Weights of a small mixture-of-experts language model, trained from scratch on English Wikipedia.
Experts: 64 experts in each of 12 layers, 64 SwiGLU neurons an expert, 4 picks a token, a sigmoid router, a shared expert of 64 neurons.
Training: a variant of Muon for the experts, 404M tokens, 3084 steps.
Below are experts of layer 6 (counted from 0) of a mixture-of-experts language model. Rows are named gate (a neuron's input weights, with its number), up (a neuron's input weights, with its number) and show model dimensions 0-127. Each number is 128 + 32 x the weight over its row's rms, rounded and kept within 0 to 255.
Before each expert's rows: "comes after" lists some tokens at least twice as common just before its tokens as in all text. This comes from a sample of Wikipedia text that the model never trained on. Tokens count by the router's weight.

# expert 20
comes after: "s", ",", "\"", "er", "es", ")"
gate3 [105 148 199 136 174 159  90 122 150 149 162 138 122 182 135 131 111  99 138 104 123 179 130 120 127 116 123 120 131 154  86  92 138 107 157 183 127 141 170 137 141  56 131 149 127 133  79 164 121 144 118  56  86 157 126 153 170 115 106 157  97 152 149 197  84 132 149 143 110 168 139 132  96 125  93 180  51  75 137 155 100 136 141 172 104 169 140 113 133 174 128 138 112 114 154 111 173 155  96 131 138 107 188 121 124 161 111 115 120  49  83 100 139 130 173 122 157 119 182 134 161 128 107  88 123 116 140 133]
up3 [ 90 131 143  87 136 135 117 100 115 132 158 126 166 174 168 136  45 142  85 144  65 115 121  98  96 147 137 131  72  98 135 126 170 105 191 147  94 168 120 108 140 110 139 177  98 153  90 115  43 134 172 121  76 101 141 125 110 152 112  99 153 126 133  69 139 132 106 144 135 134 126 114 177 143 100  48 148 172 135 104 127 110 146 118 166  66  72 141 141 170  85 118 191 127 101 127 140 126 170  94 109 169 129 132 143 116 144 115 117 172 124  96 187 112 192  72 116  92 136 160 156 158 156 205 150 152 107 149]

# expert 37
comes after: " ", " |", " (", ":", "\"", " by"
gate0 [ 77 114  83 145 123 197 141 111 119 143 112 157 175 119 123 138 126 102  68 143 105 142 172  97 170 138 156 119  92 148  54 113 152 150 139 106 151 121 165 133 110 180 103  99 109 125 131 148 194  96 152 153 136  92  89 125 111 126 174 126  56  90  91 100 160 105 122 145  94 167 147  75  87  42  88 125 105 172 143 154 145 141  88 110 174 108 162 131 129 107 126  96  52 168 182 128 145  67 143 155 120 133 115 109 118 123  86 103 179 100 134 106 134 139 133 150 110 124 143 148 145 145  96 121  58 130 131 183]
up0 [114  86 121 177  82 111 104 117 199 119 166 143 161 129 112 127 174 114 211 155 106 138 184 103 151 111 123 146 182 135  88 108 117 157 117 201 160 175 144 144 141 149 134  64 123  75 142 133 135 128 174 102 151  94 116 134 137 117 118 146  95 139  81  78 137 105 140 162 100  95  99 154  55 169 113  88 175 185 102  81 111  86 116 144  70 125 132 110 132 132 113 123  92 171 173 187 123 158 154  58  79 119 133 139  85  72  88 151 168  98 129 176 123  97 110 128 135 178 154 107 174 130 107  62 176  91 140 155]

# expert 16
comes after: ".", " st", " re", " St", "-", " Re"
gate1 [136 173  88 141 149  93 153 129 156 137 158 153 102  74 165 132 118 161 187 106 150 122 155  96 116 113 145 190 139 144 173  91 126 130  86 109 141 121 108 148 167 120 126 154 125 106 116 132 160  90 177 181 129  96  85 126 131 113 150 155 154 104 173 107 138  95 146 111 158  73 113 163 157 111 155 154 154 112 177 186  84 140 187 180 130 118  73 106 102 105 195 164 143 105 124  99 103 197 165  68 120  98 115 114 152 106 172  88 111 125 166 105 124 106 123 101  63 172  78 136 133 122 142 120 144  65 118 125]
up1 [110 175 143 135 144 219 117 143 174 126 108 113  84 107 118 111  68 105 160 153 143  57 138 120 115  41 160 144 135  93 105 146 111 146 180  66 123 157  95 130 204 138 153 144 145  82 147 127 151 124 133 134 112 117 126 101  57 127 128 124  90 108 130 165 137 123 124 126 106 183  90 141  90 180 139 140 102 103 120 108 176  77 128 136 109  84 159 150 178  88  85 119 166 149 102  71 131  93  65 194 121 108 168 131 104 215 122  91 129  98 111 191  70  69 122 130  77 111 116 153 153 166 123  95 121 118  98 133]

# expert 23
comes after: " in", " |", "|", "–", ",", " ("
gate0 [ 97 110  65  82 113 180 134  88 173 123 137 125 200 116 135  89 162 105 131 143 140 111 120 145 148 197 159 170 132 127  95 114 202 123 128 155 129 110 154 149 172 200 130 136 127 151 160 117 208 125  91 160 137  84 110 117 134 155 113 150 104 121 116 141 147 119 146 162  48 149  98 103 129 119 116 162 136 159 157 125 131  84  99  99  91 133 156  90 157 116 159  53  84 189 156 149 132  68 201 117 114 182 120 142 126 100  96 100 138 109  98 125 128 121  94 149  82 182 149 153 115 182  99 124 119 165 139 143]
up0 [ 75 108 104 197 136 125 102 115 142 134 131 156 135 160 179 156 125 145 163 146 109 152 143  92 159  69 125 138 192  95 100 105  94 132 105 146 132 102 152 156 113 108  99 117  64  75 116 113 142 171 188 121 158 140 120 157 136  79  97 178  69 131 145 102 143  95  99 173 108 129 156 139  94 150 128  91 105 142  40 143 167  40 189 112  94 125 151  82 148 102  97 154 100 163 152 154 119 194 118  55  47 105 126 132 124 130  59 147 144 141 150 110  93  65 123 165  82 113 156  75  97 134  82 110 179 123 119 165]

# expert 12
comes after: "-", " the", " (", "\n", " \"", "|"
gate3 [ 67 143 154 120 125 163 134  49 154 107 126 124  63 153 107 103 153 102 164 149 136  84 101  69 149 196 136 146 101 134 118 129 135  87 148 156 175 124 110 156 139  86 110  91 126 150 125 125 128 142 179  80  65 113  68 164 111 131  95 132  63 122  82 176  57 157 140  60 122 154  80 136 102 151 181 132 129 135 156 169 129 129 107 181  84 171 151 138 152 128  95 118 168 148 160 135 170 120 125  87 106 145 143  96 192 138  61  83 133 133 109 144 110 152  92  92 106 142 138  86 131 105  70  99 105 149 159 154]
up3 [ 65 157 117  90 129 149 140 152 122 149 103 123 185 123 111 133 105 100 145 115 131 113 101 127 117 129 115 195  94 173 165 149 129  88 169 141  84 119 132  99 122 139  78 167  95 192 111  89  75 100 133 120 108 126 107 179  82 143 156 113 135 148 108  41 138 169 147 118 113 160 123 133  86 134  91 147 127 153 137 196 128  90 157  88 127 134  39 131  82 128  81 155 149 103  93  63 152 162 178 126 123 157 138  90 184 136 130 129  91 163 153 141 154 140 128  71 115  69 101 157 160  83 136 186 120 167  79 147]

# expert 7
comes after: " ", "-", " a", " con", "==", " f"
gate3 [114 134 135  66 118 113 121 126 145  90 156 162  68 119 126 178 126  81 112 113 132 109 131 108 116 152 129 182  97 137  91  75 124  87 120 203 164 117 115 165 176 124 145  98 150 125 125 123 158  63 140 136 102 135 116 174 113 132 129 120  73  42  97 128  85 197  63  88 155 172 108 162 113 120 197 186  94 159  97 126 167 164  95 194 125 111 169 113  93 108  44 133 129 142 163 143 193 141  80 125 197 146 136 115 107  98  87 103 138 108  95 123  95 111  99 122 155 135 159 134 146  92 113 105 139 165 122  97]
up3 [117 182 136  36 115 110  99  65 103 152 119  82 180 161  92 138 120  97  78  56  79 110  84 151  86 169 166 145  49 154 115 133 119 118 115 136 101 121 148 155 134 171 148 203 121 153 115 175  94 142 134 135 105  91 146 150 121 115  93 101 152 136 114  94 167 151  88 137 145 174 126 154 113 102 172 113 107 153 191 157  97 147 168 115 112 130  79 136 113 140 100  81 145 156 111 120 161 173 131 112 119 178  93 123 111 169  85  99  97 147 124 115 100 129  93 104  65  68 127  87 112 165 144 149 179 153 112 140]

# expert 35
comes after: "\n", "'", "==", "===", " ==", "re"
gate3 [139 159 119 152 121 132 148 122 140 119 160 120 102  88 102 165 188 126 106 127 175 158 104 120 147 185 160 162  91 152  94 105  98  44 209 101 136  68 135 140 164  87 116  88 124 146  99 122 112  69 132  91  76 184 156 129 148 173 118 110 105 145 149 170  59 109 138 110 159  90 123 148  87 172 158 202  57 166  99 152 129 124 115  96 104 131 152 140 169 118 108 115 172 143 107 114 174 107  69 143 192  87 167 116 109 124  68 102 156 114  73 144 147 135 141 141 131 132 118  71 105  54 118 117  94 132 186 106]
up3 [107 208 149  65 109 155  91 163 151  97  94 152 185 173  61  51 108 112 106 103  83 157  88 129 107  85 139 129  99 165 125 121 142 107 157  99 126 139 133  77 124 163  74 177 101 189 159 125 100 106  83 137 118 166 159 107 111 114 123  79 148 103 125 127 131  97 127 137 159 106 119 141 107  61  75 161 125 101 176  97 120 114 138  89 143 134  74 202 115 174  88 151 152 129  69 121 156 193 159 127 137 163 111 110 188 147 132  88  88 154 140 167 114 105 168  72 114  62 102 133 116 112 108 164 118 151 103 173]

# expert 18
comes after: " re", " Re", ".", " de", " in", " dis"
gate0 [136 173  86 114  64 201 177 112 135  93 125  60 192  66 148  87 103 101 118 139  89 102  86 177  90 179 177 168  88 134 108 107 190 141  97 123 110  94 156 149 161 176 114 168 119 150 141 115 182 147 112 152 139  50 106 146 117 112 116 202 108 111 105 111 120 102  98 110  73 176 140 134 135 107  92 131 102 138 155 146  94 111  65  79 142 154 148 123  98 102 145 106  71 128 126 169 169 100 114 126 108 136 135  61 125 110 142  66 138 109 154 119 146 111 110 166 119 132 141 157  82 146  79 173 123 155 102  96]
up0 [ 82  82  86 147 112 143 134 124 130 136 144 128 153 124  99 159 116  85 144 138 145 197 164 148 149 150 125 169 152  87 138  97 127 169 129 174 139 140 185 135 130 124 142  58 110 120  92 107  88  70 109 146 150 119 141  97 105 124 109 104 147 132 166 149 124  99 143 150 112 113 161 126 146 112 172  79 180 137 105 120 136  80 167 109  67 102 164 117 121  96 169 164  87 144 136 156 157 111 164 121 105 119 157 121  75  94 138 125 168  79 145 116 120 118 106 197 106 182 117 105 150 192  70 101 129  86 107 141]